config = dict(
    hidden_size=256,
    norm_eps=1e-05,
    beta2=0.98,
    max_steps=2961,
)
Below are experts of layer 7 (counted from 0) of a mixture-of-experts language model. Rows are named router (the router's row for the expert), down (a neuron's output weights, with its number) and show model dimensions 0-255. Each number is 500 + 40 x the weight over its row's rms, rounded and kept within 0 to 999. Numbers have three digits each.
After each expert's rows: a language model's description of what the expert responds to. This comes from a sample of Wikipedia text that the model never trained on.

# expert 25
router:549548582553389484516523505422529489504501470492506456469474494499523548444508513552547432550553570507464509484527554471489515474406551521492446501458487487476452494502469519521514427487529547478468486480485427485406467514525514519534478473551523463541553465491500428546513465508529519466573532546479528520550541487587482523555531489471482486516513499502417485509509527516535477490490493489470438551524479456421513502491550466489489444532447422528528513502449480535469516518495534517511512501532428516510600466501469489477515525422476525464512456490544533494457502552487472474424546489508518462482496395577514529455454443405516490531516500460563485470492373512466547523541493510507394575441526534554609534483456513525468558478452503487446530495435489580523468482519539
down3:559514460554511526457548617519620515531511508476494489496552471526506501515512501496513432544474493498493550531488499532507539543528538473533464494473473534427533517508505439455488500462410590490525470483467510504522493504563524515483516526515511560486502470515431436447428474497512430484493441478520542508521540462425539490550487524567511546507502483443460505512406528476532453454492463515561441499510475464523453505506556483419582447524519531553476456502505527545502528530521489530574555496509518555513496516489582456517442557489473455501485539481504386555475575498564469542475486523484548559458506475453500531500491506429504491513445454479564603616511486432461483488570534534481471467592486515462548438483513557443513535500488488455513514477558496537517557431473549
Description: Space before coordinates in infoboxes, and first pieces of place names such as St, North, South, West, U.S.

# expert 48
router:543601546509380515514495466426558469488516505511551507501472539533523538491584554582515522525503543490512495491496487521580466518421506558471426446552499473499460545495496484469501477518521466475473515442462424437424446480444478521576564511473485460481511432535539461494478496528482545468674506476533524521513531462488464511525539481472444503469495484465492546528510561545525464503503530503445502458445442473427494460537556501510515513579477440512419497460465531463483508496423519482483550486577414469490472476474530484496457573415484476489506548537519553528450504522498505447465538529520490457501495526572449549509461504488505491502458519474430459520579432449479498486456475548494409549501506557474608505492485455518450518481522475499475517499469531463509495514512471
down0:491492476529468533511479496539516538499542519491463460451485520529499472548524438489435389536540481485514543452464508457510430526425487561514518499511489424490526476428485533544471526485537499542486519460468477436447481519472508537516467525479531515500455506489579522465515509464529543476522501494507539498435538555583509515445502413408516533498491528516502516432527502506506511584478492507508448506471492520486477534465479502511477486515519524530498507512442480552558467501514552511517426461522519548489450470465549472504518493528532556470501581564543489596552425479519485483434497512486505478459474483574424554517497517489609559474501551525564395524549463491442448464354424510585492528573467481467573517502570537499489552517474495439576511507496532505388534459463523
Description: Opening parentheses, quotation marks and brackets starting a quote, score, year or author citation, such as (, ", [, '.

# expert 11
router:557413542477368431500444512453514452513565429491540494514490511494508553469473470577514532477533546542481497440515523524504492472456519490515471482497510449457514554404452519496482413447478488514445485455456537480457535473439491486567558538479468456385500454552538462519502545453495559517584490514491482539468535449543454501498509575504441535497545495456493512511472480531501494539458530512450519497499513470395479484521569512500545509517494463468474489488481519569481476501456492493491493500555443464486525477518497527469544537447469490502504564450474533474446502495486579422474507513505541528524599464594520538440465472419530499468459493422533495478526354480523524476535508493494532524540433563509604472507461478544477487509510493561503497461509421510499472460525530
down0:428451532553511466576487531430498538494468424489529556467488475608561453518593544545482448488502538525548468481436506496515520515543523497565480482556463507557500471474456517523555538461476483505493476444455516506484505507504509557566465554552549457487485436545478464504458557475540539548464511518544484568494537559555594541538455556554486505541530579537524498508454506610414532554604522379523533533531508451452516475480532421525489502473466446500513516507528548453505511497530525525480501510529503467517465531493492457466477448538458442513429457567490535550554476545512461480510513497433448568495496536458552472566521469459417517512482475485484469490452501498491528513446503506511475553437536461525491454551505504498437448490473515476567474466463474491491454536507579
Description: Colons after infobox field labels and pipe separators between table cells, as in "Political alignment:", "Number of employees:", "| 4:20 |".

# expert 44
router:550477543559399458530484495485502525528502463515529461522497512460503518495553569501452506551534518485467537549504555484545501508486532504437461532546478515472521498489469516466428452463558542510448512417486502419497515512455544482564470459478488505503426433550468484504487503471550566519615442512467520523487478490510473535527547511479521472539477503488454511483493517503509402396496489531481454569543470471448495464502537506460546475543434530465487520482472514522511493467511481481488466460537486496464525454439569521472564527430463483470495527540531501468462495470543585498463481474469518497491483495543519562425442527464520611469422514463502500498574428458432487472524510572478394514502473598494645528503518532564461497525499566512533501484541476484529411502505593
down2:471546426545503417471528492573484550469482539597458569488430515520473505462551507440428494462491483616539508550475535538524515519497559523427480487479529470483464531471510508457514431508529500499487477550534499413483524502476476490493539485522523503492489486538584511490545450508457581498488514546596550520474535436480420472442528483516468506475468482536507542499589503481519513501524536508474501497502469563520552478567469487507466504497531503518566500534440564466475512508496458448475514554510466443484550514451441500610491552446525534573457489509585510496491531531442480489538513470500546524479520477526524450496480474505440505418470490588553532518505513531523555415468468417422516482554440479553511496477545498455489440500529531421490445550524382492463434517506487
Description: Opening pieces of a word made of a consonant cluster, e.g. sl-, Th-, St-, Br-, Sch-, Kr-, in slithers, slick, Kr-ško.

# expert 62
router:527486524460446486525471472492492447509459414599543458436544515465455508526523508572543497538502571513524476484527474507551443546480498502444452475512523456522517545541498554558439476522536573470439542469435468463461496520469549520537537539468504498490481475490519409503464452529542512459592480461458414522486489478548402493547486525520478513420517508452509502518537542477534469446487542449472513449528446471423469474549493518499503468539511482488458580499415533621491513455509447484481497554505452512502479461470522532509550547464492463545473525486522482479451522504555571468463499515483488492504563476518448506439453452491508503475457525514466427496526463460403502573519486562537409530506515491513639415488514528503414496451477506513518522537476512470588504458518516
down0:461469508531518512543425541500482455526498508489508467485573504615542577518483520543558466473497489455589547488424467529471550514496473417439466480464467513478485485479522511494523435477492491471502533553475464493554495575502548514538496560486498491472409542521512478431512509490554474462482487510538521590463468543520513460515521463551501514401534463551533521498562446516474552555538485536475528514510587491469558515614500483481533520464422527427496607473512503537514488460460505507457531518510499478455461457557425473503525492491529470492379458470478408550499512495462541489567496509557455466497467517473541496526548490479513478435480540518564515539506443523519501488425453466531503470408562490413515505499503474496519457501547596502534486496515555513529458566508422
Description: Words following verbs or auxiliaries such as not, only, first, still, be, set, un-, e.g. "could be cured", "has long been", "play only".

# expert 17
router:534557525510467559475421546414534535488489439509503528538526489499478498516500521562511517473492550457429493444563468513515493530420560492460444564530493490536482486509457459457454415499480577521495529454505539511481508439496504481545502454483457487477493496515526410499507565497515525483592524456486452509530509466555443489440513527456516526467464524482442546510558507479491427443546469427497479513472504439431459454509556483509534532547471428535428482503481539605505444430476534457502521543515432507481529498535532500489524576463489498530517555518570525520459518511524491476495533503483474503494516480576496469435461501439527485527430573480473436507536415402506499512477473497506357519495490582507602489518459482573441491525447492475468546506485555546489514469484569
down0:504471502529485479503462487470508452460491585448495511474562465469516487405541451465517418547522491521553467547443515517525561488523511408445535471485534489494438519521509505453452506483520464488520503478499476530456517475582521478558505492562504571542498520542496485450518479479516515582499521548576525494449533477447460506592531464430458538507520531491552533523535550494470408542537471408426537531551469536515522427487556475476479517561507514490543516504469516492523447481470550465469522519495531472495486503498547522530533493527506408456475479571502513499441431474516444471523467480388447474508486527594483498570580507452460560433511452507504469506410511522516536446523570492535565555476519552495565594461545490534553441493533486545507494531514472555488531447508410
Description: Bare space token standing before a year or number, usually after "in", "the" or a table pipe, as in "in 1642", "was 9,399".

# expert 15
router:511446485478463520477479512382582474498476470492552503490490522498537537535537520546510492477524503510474454516513553536547505529486565549523367512583500474441504536462476505489444451513504529446450445486498521442501464485502498502570515397516562465474465478481462438532509454495529529463597517495455436524544534459456411437484557524484458453531541490471470482531548553498488388435511457493445469558541503496459491516561583549511559484528504511440443534489422499549484538480507498478490520496461438459469520526543490502444483509489486540536468548487509529453469541470483480459428527530503487515535548488552500545488467444459581508493422521425452462503520464486471530540505516503575403537544546491532611538468511472527498472454462532511487508518458432509541460481496574
down2:457470455460529478503477507498489516441568510485543512384548492456501471583482450440482506453515470485471547504509594467554501463502471468501488518471483560484508472442478529493366429435550486484525489478490432546507495505503468477470528473526520414482549461541517488443526553462444510416429470545515536542512559545449522502597542523494497435573466492491441435533551487528516542478490472477463485462564495531507504469505484522619490467484439510581495548451452502473580539508544515511472543512488504493490498575519539490587474549505501539520541438479506419538468493481434532524442513499535526425483481535429485468581496483457472480453451479488518502521498474510580525584474506444483511511505520516438477433435515431541537470512523460503493492538465516573545469501509502
Description: Nouns and participles about music, film and writing in arts biographies, such as song, album, written, performed, wrote, criticism.

# expert 6
router:519481512539430537570470536459558434514493436495571502502502501520502561475515520557460515508556566448486453474490495507495513529419567504482449536482518507486456560456491473431458465481510554528498448434449515475460527462470533527569525464508546488493419460520526460500531518529563471497591496493438482535483515482598452500506516531451507540507474469420491449523540527501507456483521493480477495548464495464480390453519547424537527474538475490485515492454460496496467556522482512514506574469528423458477523515449487544484504525459492485495463512543525569429480546497463481452419513541461476477515545484532527463450493442476499550498423494464499458560529429521466486555527500558491452527443482517508629544520399512556447454442457509542567468489477543452509520487468628
down0:473471547523530523451522483518463470443549485459489513542475505476445467433506459551479599563483550512499474472472528506515463473522486548455420451573559500509482523502465452557469500453416531443532578556538574496540488522553487493423558510565500555549530563478483486474495512452498461485535509507561549555564533532498480476522450442526483517514512545494482501496448523537565518579496526530400514518447518561457496515451524577455534496571523529543574513505522547432532511574479471540530508419546575501528442483580453467492524452468473495585491564549533503482548462572427474528445515458498528516459521524541520488479508539482463557500553517458485528466514531441539500406513471491447499476477560492454476506439503445470533579533574535544466481493508483513502535477531467
Description: Surname particles and initial name pieces in European, especially Dutch and German, names, such as van, von, der, H, Sch.

# expert 38
router:537525535524439532502431497460495511530507462477583500465515484522534529451490524576525485515469534468523423469524533506566503542438585513460522469537565484506486514456494476516445493444561554488457471430505488428455489496509490564510540488413507435538465521471553415522518475505536548571570471480474443490464569486601414512574549564507446446444554544442507483487573521461513470472503467496436498470541492486445470474569553569548484489565446518461432484502494543571491523490511467513513478501551494568494539518448511439495549554438449452476496535475495460557436546501499502457492536493490463512459558431514461488506474470421486523479436539448499453517492426499487468517527574485509381535449484499528568466519491508526454487518518542500533504490511507484474512438507562
down0:485482509450448550510553570486427477501479574482482497516449552525478557434504528557479490467505521530494536459488479543461506473553478494451539476558452493493530461473480548506486572464599492470519465482422480487494485463461521459469422527414480480549439517425498529541547578493513498492469559441526462464493524551454436487613485495493498570451510528533486487521496489473568504481473564521443444573500505502480501433524489494506522629508511533548457452476511543508505429456579479551468480567496520526520448440514622496520517519439459515522537523443544485506425471437479511538548550518480498476490535485512449451556520494461482469517551436572499538529536463459443447475493492525494518447536423551470479449493523477486532524487537394435528497464538482485472539501478469
Description: The verbs is, was, are, were, has, been right after a subject, and -ly adverbs before a participle, e.g. widely known, initially, clearly.

# expert 7
router:510491506558429508516412489464550465556497415478501518527509474514520536466548454504560538500502576456475472498528528511519565472495611512496485524542517503507519514449568558485469485505480499420462512456437521420433525518486531511544489453467568402418469445487534445515504424493489520507589465481463445538533535464516418510467573547440455493539549528480457516509464488528490450438518487532473518557491507417453540470466594548438514516522474469470549463454454525572516532491473487531518465539500446502514490498483522519501552553425462499503476531517513513506491583489472467488494547511496471525499592487538507538493449515449556523545418500444428506551508410528455499525541548510460504524493499478484577491494482436496405450516424542506482564518512480498503494429511561
down0:466541473519564532454516538451488433558466478483450480554577500519480521494514470460463467532525513487507481518488510486522510504558522504580463505558457505478557495478503460515486434544522501391539411427531541502540489441495469512535442443458554511533489564477507476474462469523473532563495533551417537566584486457536441486558575465472458485544458497526522480461481536500497560494545487516554556548512496489513592490561542515545539440489566503518459534455468476517513436496515530555506516547515385511500474479469529537517536537484482410464488570522460460531480583511544486559544410509447472501522438536518455474518527483443523541503512496537466526473451496624490502471526536476473533591516509530551403544521499462447492494446445505541522476476502499536556476564487533
Description: Plural nouns and plural suffixes closing a noun, often after other, two or of, such as members, teams, -ations, -ities.

# expert 60
router:566460487506442473489467491445561484533509437484531512479499513487535507460482456482545475484467594475524469515532565469557507519448544503426417602528544482513447547484503523469480494458507583498407517454500483468498478559516451531579517512434522504477546523523475429531474473508568564543565516576502502462519541476525459535506535519543403521493505461492516501529527515524527453517552509505427483494521433493359483520515523513500502544498499435459442513454489494569483531543498497507465481510529468521454503500508515537431477516463504516515541512468477534445467559503499475473478486514532544500490470507473536496512489440462549502450420565456492468493589375471479503499515492496487469542551489521500579566504426510527429479522418539466479588524433443501537410436524567
down0:509473532526485525478447535539515444467490490548526553451537469422433494522500498488539506549503527487483467512472573472491551460496457528536539483499511497512500402536592529480526519555557501531452548504548490493500432520510513497525532475515479526507584508533503510467525550523505452510511509488515527538428499522536465571484486513454463566500558563456511414590453462536453514553516519455492486496420485423482375469523484514538445484475478535424514534582484495556455510532511531485463493492456466512529517522440445461516444507512555423530456489531519552527538501545433497512520436522503480440433569457401488468551537488502458513473479629421443489511585536489512553460528479462533491466510533473530479484504458428475498505506607550485502543549581542508458455515489497
Description: Nouns naming a type, class or number in infobox and table labels, such as Type, Class, Position, Route, Episode, Sheet.

# expert 18
router:507553484465411554517460493414521508494515449469584550523497492496559544487485520578505512518530558498482474474522494495551506514483560510488425521551516509478454543516496464495453413487517546500477538397483462410473495454577524510513501515510524476547504443507510452468526521475466551514657488522501472468518502455530460500489553521487459422459539524466457534505495529530508443471523466509441516484495450470348460500472565502494463475529488431469499472540465521627469497496494530533487496507548419529477542461552531516504520569495480531500515505528534508491387499544483520456491528534519452517468523433541516510435491494451501539493411553470489453520525404502491512525475544527542442539493505562539567485497479548552403531490437497483483503485475464502500472439554520
down0:603467500430502502496518547496583484529461519529573508541471514475607480478501448584531504470585556525557570523524478529508551468409517551458472529589505516467467493458510401466558564476471443495441545482537532543476493488548483463483479487493463525490542516500501521561476557514457525479503498446510530516475467450478504562552462538514483462483484470460535529527443461477504505565474461515537540449420467496461486494428573541425476512483518509478502524445493456524491549499495489523501479541468474465481579510510475393565517577456494467522556493520568559478525547446449526566428534470557508527470493524530428515527512572474510469479548555505505519522496503453550509562534541510470516534487557431471544552460528506552535563582511504504480454476518545507410496498556510
Description: Blank space tokens before numbers in tables, election results and lists, plus Candidate, Rating, %, $ and £.

# expert 47
router:488507524481459519530462514421510498475490438501579472538483470478514523506535502546494544549552579512481514488543458546536523518410531487497443516516465506442453540433479523485462478514470499448432520426396483461481518499442467465561570509504535456546522464468533424464473533528550568468601489523465495471535513483553520555476541552518471472461445516496473544446542510465493436508499513466420518501495465521422439516522523535500555471560481485503463523508465567584480514491446486470532528540554458497508540452491517514443522548443498474522401503486473532450462521533442495428509521523441493530479565514547443511442488522442497577519468495436459479486567429505500495503569562484502443545489488606530585565509443481494457493533467542523498506466477450451553492421522563
down0:528516476402515519495490505520462530546493439485523538504455595463533455557502491526541537482502411437503523460557408476513458481551537524463452468498458496521457482465519523565477508470503388497477497531433517603505466515534455489512499538508578497468449517478418560487431503475528520535525515537506471471521470476478481493514498495479465497491566499433473528517467560497495496504593544406485548457544472528430526462454530441483516533535484499478482561526533539533520485515476488504513603504555531454441526518511551486439500469505483571567483448540478509496472532437443502449570523443443494514585487464528421508508494530473472480524489473484466511487592547530530571412503502507499451453531506530552543574499539491425448462433520481503498497552532531532611486560486502
Description: Periods in bibliographic references, initials and decimals, plus short abbreviations like vs, Vol, ed, ex and "See", as in "London: Chambers.".

# expert 52
router:523461540500424529591435493399528504500513459524554414516436486482487549536513513517548484522463538448419427539509497498549512469466507472506498528497543494500424555524494568504505502531460479451455503448502463472500478491523482492529519486502494473498488442491497513541468530533502555513578488521464512471488534482540397504460523559495447521454542509424474539483519530531466512453578465473471521456511432490445468529460554507496451518489503447529492458456480516534441446486482537498440532500556498466557516515550519553469519519422439507539469530497558477533421536510499467474492506484480529457533554506578398525458493484455506484475451545490475497534546425486446524494519538576474377594524454491552608577494467490552475492516390469513473537459483483508542539488584559
down0:501515628499487576542529482497532479477466497482515554495445494522556523474563504566478498513513480466570500499425469444484484533590537488505585501547509510404494515522507531497473458511574487502453438461436464501517507519511486482536512488564563455463490477444507508470535567556406496571508520414553519459453542445472520537546545407484481594500506520477517518488482449540528505501529521473519433499531484509517412393539440507489530533462535492515492515534482457504442524449558495469546492493499481496434501528487529479483604463522523413521524506529500471501520422540479520525562578504517545512495505532475489568562512499470454529446419496513502493537476514521518557526512497537564511480480483519475490435509515553582449572470517553411472573483488457495527528442544551
Description: Nouns after the or his such as life, death, Sun, world, Saint, mother, and standalone S tokens.

# expert 23
router:541547500470430476493457512452465504509454441508497482500505479479449523516547501497519489519572517492500471514563487521543534534515525501490490525557521425473544542502438514506440508433472489449434516478433499454494489498439509542556550528488453435489516505549521471502517521470549532496627512484484456531520534445526486518515562562510494461477545491454429475495561485543486462445484460490466457408506488430465436547542574509504509484550460443550452480428449499565454542527477492503489565515471454509414513417496476521485508526423405534505455535495553514537466547540492520481450554508483482549513524467552453520424461479539487457470489528484541500530470321532465516590529535543508478502509497511518592490510503502522476526483463485498485596503467419472512538444468573
down0:406496537448545507521550434535499561518491452495498500496457510523538465428565467505517464474503471482473484526559517528521497496513484466507542559568474491598515485452574491508519491446464528510448541486477499476567531477524496472508561610435449486518436528520460596556502454478542461459451434497575488542519524475478555564513508515533492523552544508442493474493504442398550529470475468599467535517445494523454520443496526491498443456445513535536491506526556446554528498513522516462459535502502501506537420480510488500508557480488464475496496448452544463496393573503537526515487537459507434497516494458540453592529528507539494498553493514478471521478464523454441424498499485511636511532449422546531423492541546461436529554574468521489559530472512498514500488514484466
Description: Last digit of a four-digit year and the comma or parenthesis after it in biographies and citations, as in 191(2), 198(7), "2005,".

# expert 58
router:521507503523424537492477508383568479450477427526543515477490471516531508524559520515552480493527556462507438471526552526507494548411532530529470486539493542499504549469505494481443469460446495488468433463508417501514460516436545490549583499470485436491476461513505398501513531536515586513574471464459491519493569429552487527468501488450480497493528523478460468462538553451570468474464492440477520473476454452378531526498563573499484530518485447466400529474467492591471483489477466546474525508563442522477536531514531458454566546482541486508506507508577505511410488557494475464453521522555472509557561491549519538451457466483528496478433571488454449556518427520470502490559530442520457495512493527596525499496497522511444576531473486453526509518472520563495492475471560
down0:535553473449436480531530515518549593535529498463527472431489477532456490466547494450523535395491574484585430472543530457501502442487474505518440491457470525490524483503444451530445495498483428502510424468525464482548508464466539437443521523496462433525491501461456536530497506514468560571406505477538516459438473514478478509511456485447510468412548441449523471490511513471482518528522574479470501494456476488536557570494510441440400506471444425577491509470487490527544499540588446455477477432570448480514458441472544464475561542544509565498498542448545486491488542516546421473504528446479510543500510460470497440502553479535550519474523529477425510456429508538501500478466475438462534490507548464539387553484511483530508481470506465499525486489490497463582486505543572
Description: Surnames like Smith, Jones, Brown, and final pieces of surnames such as -son, -ley, -ton, -ović.

# expert 34
router:483502493439429530512481503413520484475451523476539560502506500500485509466456455568526520558576534490500469582526555530521530524484523524459453470529469470488486484493469494489497443504501460464481542495445446469481558533460539477520500516552490438511555464480535445468496512511526514519499471584517546508491505435587429504487522554474499449470573516487490523467468511522501444452544514470466452440490446458450470513544553542529502514586514430428399491456466559654521469513407517489464475516492431468490523516518508470527460492415509528510442463457489543447467576498508531449507510541490475507501537445522467481376486483475517495504409583479502452496546459514460511496524544515506519505464540567479634506496455551526452483507505529518497589496500498497453495457528569
down0:441540495495473534500554537589497503515496468540483536447548539471535527470563540470537447456546402545573539503453514463528466488493517560486509495492489535511458549582453481569427460543547446417443513533478555491531517587513518440457538545508515528534530501504412511534505443514451559512553494473485523513489546509437568444507555572564516547472476479480469505491581468509454521497519467545504494523536544492461545481533486530525480474498482477461501444484521513543586401534512429453476509468513449481442461468567504491554465501413461492539468497464506512438526537469418504531542472496478510447478490586502527495494496527445492550493495530483502452561561488511477502529465467571490528571489522563436570544554444553514427498444483465511568465512445535502456496555437484
Description: Prepositions for, to, of, with following a verb or noun that governs them (nominated for, professor of, tasked with).

# expert 1
router:505515504511464502440462536413518477452486459549546512466429493562486434499514523577556517507496524531524435481526566538578517513503595481449503499541476488526503498477435529527457509468521516442445504462470492473564479473448475534579545492459516471508488476515507428572520510507478515458583434524444502486527553447558465499526532563493467542497509513491423519533533498494548496468536480453434487487530459531472494445514506523484512538518511435499417455498486535570456512488511509521486474505539390458516501501489509406524527597486446470590507531468521544472441525516501525470486529479475467474468508522545475468476423470488512520518460559448542455532488377468526513551452505506494435578473447560574601523497452501571439509500530493490488494505458500489451549433463605
down0:478485458491511522509485537494507539513591467484483530467503495543511507495579554461460498462481533423477538551511531461547493500602519518469498513560523411435458503521507517526433483463507481376544518498570549444441508486468494510531535538539500455501517536466505460504476364474585544533538500502467519500537529460479512504501450543532540534524461482522473505533515506497556523490459478513487494527539538523440537508456502451555519521530539495484493546364541515433528510550484446448490483550453505499450435448510481486575492462471584501486577454435520418535495533448429560492451498468515474499572501549530483587522526522502510454526486544508543496443529527547534567514522457508471540472482496504515419539464590574448507495502479572558461514504522501484558548557565523
Description: Finite verbs and auxiliaries right after a subject in biographical or historical narration, such as was, received, began, won, had.

# expert 36
router:511515443491459484487429512451531399499484461503556517523507474505542493461598466452495548528553541514486470458524451441484517475429520498516503488593528436419539566508559460543502516507542501457542502471438547478485487519557579473522515455530545496480526458533478454505531495506546558506628431519482474533549517473531451529475513571413500463473526480454445527453480527509505420465481434488448497509563447475445463491519608556555516471508489484488496451451490528573450444502514515429440531480549454519448508500467493480512555477434474511559453480519478504502439509512530519446477511471513503525501522490539520552463485523478493501496463548469452491473596435478480491511520469471531431595460489513519615504547481493552505503534509476549487511528409489448489466442479578
down2:463550496447473513534514569506483452441556452569532465569544487490475531488537502432513475473460445513511450463493573474449491481457510581477391509644469476429530484502440526486524530500455570458479560571501548515478514492483491524582502526453551521543494485514534498545536446499512518589507431487485494491537562507484436444504498488555501542543533467485531507455529570488492479509537485496540524431463527495519500560490493496433544563512542543448520447537534450498466483517466456445603469556506504476493391546517498489479552511546419590547513498486476478439537447560518548535490557506507457503499494455503481567477499537537466476545486498498488493511488516533508474515522464404501563502524511461545521474492489406466499520526422494520447470481465557492456576459555523
Description: Initial letters or short pieces beginning words and names, especially after quotes, parentheses or hyphens, such as J, rob, -s, while.

# expert 32
router:489467515511472555506438489407549497545469455470599487469440451517493540503560547554533544516529533512469460521508552471526496487405552472456488518569553484541481557467475542498485438495481574466506487499487446475477485479544491541560558450490467482522553489521512466534482490534485495526594465486447514516516514434557396555522472504504448497506478525480482499475543530476443505487533493442510548472524431480381509503530581531505477563605490463453422481467452496552420512562509487534410508489511417530489529474502517484464478512505528498517472475472543507478514517481478502415524509533529452494516481579526537541409442435476577527480475534455509429530526436484425512467494543472475435513521434555557580479504483581474480461470480470531473541496485474551514467503450499
down0:448491526497508503468498547519539405522513515470469489517481525562476513527557506467464501524575503499448495483496525476505567528482455512556581518561575474558515429478447461487467505448466456462474517497577475540524526495399560533496523501601498428507512512484483530550414537499451534521511402483544448513495436544478485488505439477440516486459495514497473493496471436509547507478438495460493543473499533432546500483488477497593540535486512516610529547530462472512521505581467511470493519418456470511554444476489485503512540463457574459506490484550532458483509464552512485462483539505507452513494495455518530483544525549530545530533517472479593460478508553395511503543549548439465547489505501520491387461456508568490544563475597417423494499548528468437561516497498486
Description: Word pieces of Spanish and Portuguese names and places (José, Juan, São, -ón, -ão, Cruz), plus tournament words such as round, semi-finals, Total.

# expert 13
router:498498578467433566529463480401517454526477458534556504439543448484475482529540507523491512492550503501476499542501517543508511510508565505464479566573488524484539512518442499468472427500499437430485502467477498444472493495443534495578593484504541500441487415515504460534504521488500493505574539530489481483484561456452453504512560554494498508508558545443438524494521518489454473474529436460458474466535479488451497528554555451508481535541520456445481496483479560639524479460471525511509511464535479541497531518480520474556441545436480507494479521477512515459411568458420551504503511512500493532499513535530535470431489489436493522527434509477441463573519435483427525483565542537499433584516520507469618535485509504495411433453527447496479539461507421504487498431534587
down3:498409539474498480471492495538491496565515560533525500508474469427547567452486539452494532498538517440422509527494489488431483473512466437528499459459525485565515461493494533428529531418574519508550471559472583475499551410564481515518480527550545567533520546485536480499513473512544513507500508509441489469514447471510500496507455513463553456508478473545501493507501482555479524452471608497538570538534534486556494505438424562472510496532503545486525465419561499539489525533461421469456515537530495529463431461552467483508451442497522510517473445513567464571500489428463511514617470508508466552491490517491503540454528496481471517458488555485500498613521502544519423460521534500469473432501465427440483484436550488529514562592474499441515481524561505411471549507466580
Description: Nouns and verbs of action, request or cause, often after to or the, such as support, help, appeal, decision, causing.

# expert 21
router:478557497495422542514505484467484452504526429494566522542518550486534542489566511499481515541509575482519470513552528527484485474447493512465428529498511467486474505455545537398474418491473504523469554456510504453503449445564541490536468482507465478524510446439492403501546472519556611474601496509482461483485496433521449533509530531461426468562515488447503509543499528483481458511548500509497473539556482476401476472528541511516477489529549429461463460557473494629465480530529521532505525517541449500477482460514520482516469534500494484530454537509523525513453552490458536499515512498492506531524565479552550529432448492449472480479368490519562492549496436504449508463488471482535379491509476516483638481470478482508513490529394487457516474513521503443520477453488598
down0:530470429534546468456471497485412504583465545502424499474472535541463570497535481479498526509516463482481496421517493491493553498509486547555549486433510471456473495482448474552477477514424504577567549500574463503498462528497489486476530470481499533529529529497468523441549496538542451456493574508519572525491524487508501541421451481481497469523535459480502416443468470521462520515530464544511558571443465481600473556489474477490472557517614485447540462527504471488493461458517527549433526490550586467493500425587570488490492585508488487368581470492450499553433545544560492506431444491472497508496499485495567446471463483557481438538510461524546522496503538517573501552467543479499503451513510524459454491496538478523444462461519597523542511484501524492482547464518536
Description: Spaces before numbers in tables and gene lists, plus word pieces of technical terms like protein, software, Comp, -olog, Comprehens-ion.

# expert 37
router:509502521499370503478476546387604518502538483470595468458471516446522499533504494571547458454491462473526481483568506468546518504523496498551472492524518481486531461479497550533497431468459555468502470482467462484451498494484471514574500501504548503416512430480490516484474457464553572556577542512508473515559530440586464474472502492503493472449506534495489527535487482509491464466524494440433538458502495558344477495486509539470521464510467478478524501439510528505449499517486553460453475427554417510498505497508480524532505560470504503489519503564478526505483531536473492485459531450524483482509527549564514511439481439462498492494444534387485499537513386501489537475506491498558440530546436530484654467471472504549470449479436497481470540520503486477479495443542577
down0:478474479517446485533523543494505449547574431528563537594495516485444470467565459503498544507568446545512441551498534520523486523501482497546556439486470535512505486504516452481562511468484492474484528560528486611503540411422465435524503519500496479438488511469599581514460557456502540551436557576520529404542565486503401473496536503513451523535515506441500533525457444419528501461511529587495529538489484459480504457498524483448463575469487446546518537575487536471429512450492506526517484508450509512533532533559500455490556520539447445522503472487541512459488509508563520545533446429466491522495454412513506490518441507508501524507494492537585566471511487480534481504541488471477497505468499510439576490518447454539407485515512471588468551464523477545462534441524489
Description: Field labels, line breaks, colons and slashes in infoboxes and career lists, such as Coordinates, Website, Preceded, ISBN.

# expert 12
router:514528503503414475508534475447518458563502533502566523529521491490473513493537509503526492505470543522436486519572479533509552553411495506489463535548535453519561499464456502490508489498549525456488505439455502496457489508507516486576574556444488490535518440494513471521476522497487495504554518485471489539418517480540462438505450521502472495474509465473434561580558558499521478430466511504435490470454470488429504545506584503518547515540508475400423459456461530591497481509525470515470520504555398468481457448456503490491499508517463528536479494400507499438413536505462465442499556544516509483502513500553523481432410456469465508491460551461498487548513358476522515493517478564576503545534466543503602523495487534509448466494449518482519588477411482533472446446511588
down0:568564453486493482501553544515471493478469493544509403512558536514493483520479433558551495465474510501480553540486516411565430419492418551484504421490488518553478524493449495547516549530451476481526437468484446525503478581517484498491454466478455495489428528565546553549559489504495431472447518517504591472462513432504524468481546517513581478504528484485513505451471505486527473484464490502490519488405453508447467474554443479450520448523546498432473558477498492552435465425497578495516504515509494589478472425401555474584485498459511501467560580533484540543557485485585536501539484531455445488567429515447489503511487500499502512403541505529452473515461481561525470503446508507441472508452527516499578513445514511540497490537499517513454531466552528532440459502498560
Description: Nationality adjectives and place names starting team, league or award names, mostly in sports, such as American, British, Boston, Major.

# expert 61
router:456485475482477492497507484448487481528419466474534472480525471502461541536505528525559481512488517520481507566532522551464521529412552533462518504553514504546460557523507501504501473452535474501449454432448436450515455443479509529589540508476512410464542485517482456539492527472505573567672467490469498533489518407563420487494528506475485513495548519448463508494521515470493427487478447429488557473470479416338471478509554471494477540518524409437428526519479491543445468501440537500483521503554458521459510517591505514492467502454521522493432533464499558527488516504487503449456477566507479522506511450546521567461491465431530533540481559479494494502515462465432552561547560463533446511529489531509555511523510515539479545464414507522538559469487476509541485472514506
down0:585566474445536544549568493480565536473463458483537524492488580493482484458505486514511559450506463451594545541483538501459493428500493526499482465487435558578526498482522571497459520497478562492500508524534510481533490427523443444495544550539558463491531601468447555547450494498477456487556491504452505498488525489608459545457504478542534442494416538510478521469514441541548492473501533537510465545444527555496504485463527453549460490619530485520434463509469483491552534576439489494578487448506559463471499467522568493602464500484433496527544513518503524467521516480472497452568468502544540483518488517436520483481545528502544527512504487536529433448457540531552485526522534492534512448543413507516376532478515539439541517447516423529477483493521480500528572495467503
Description: Vowel-rich word-internal syllables in non-English names and words, often Indian or Japanese, such as -ra in mantra, ā, -ino.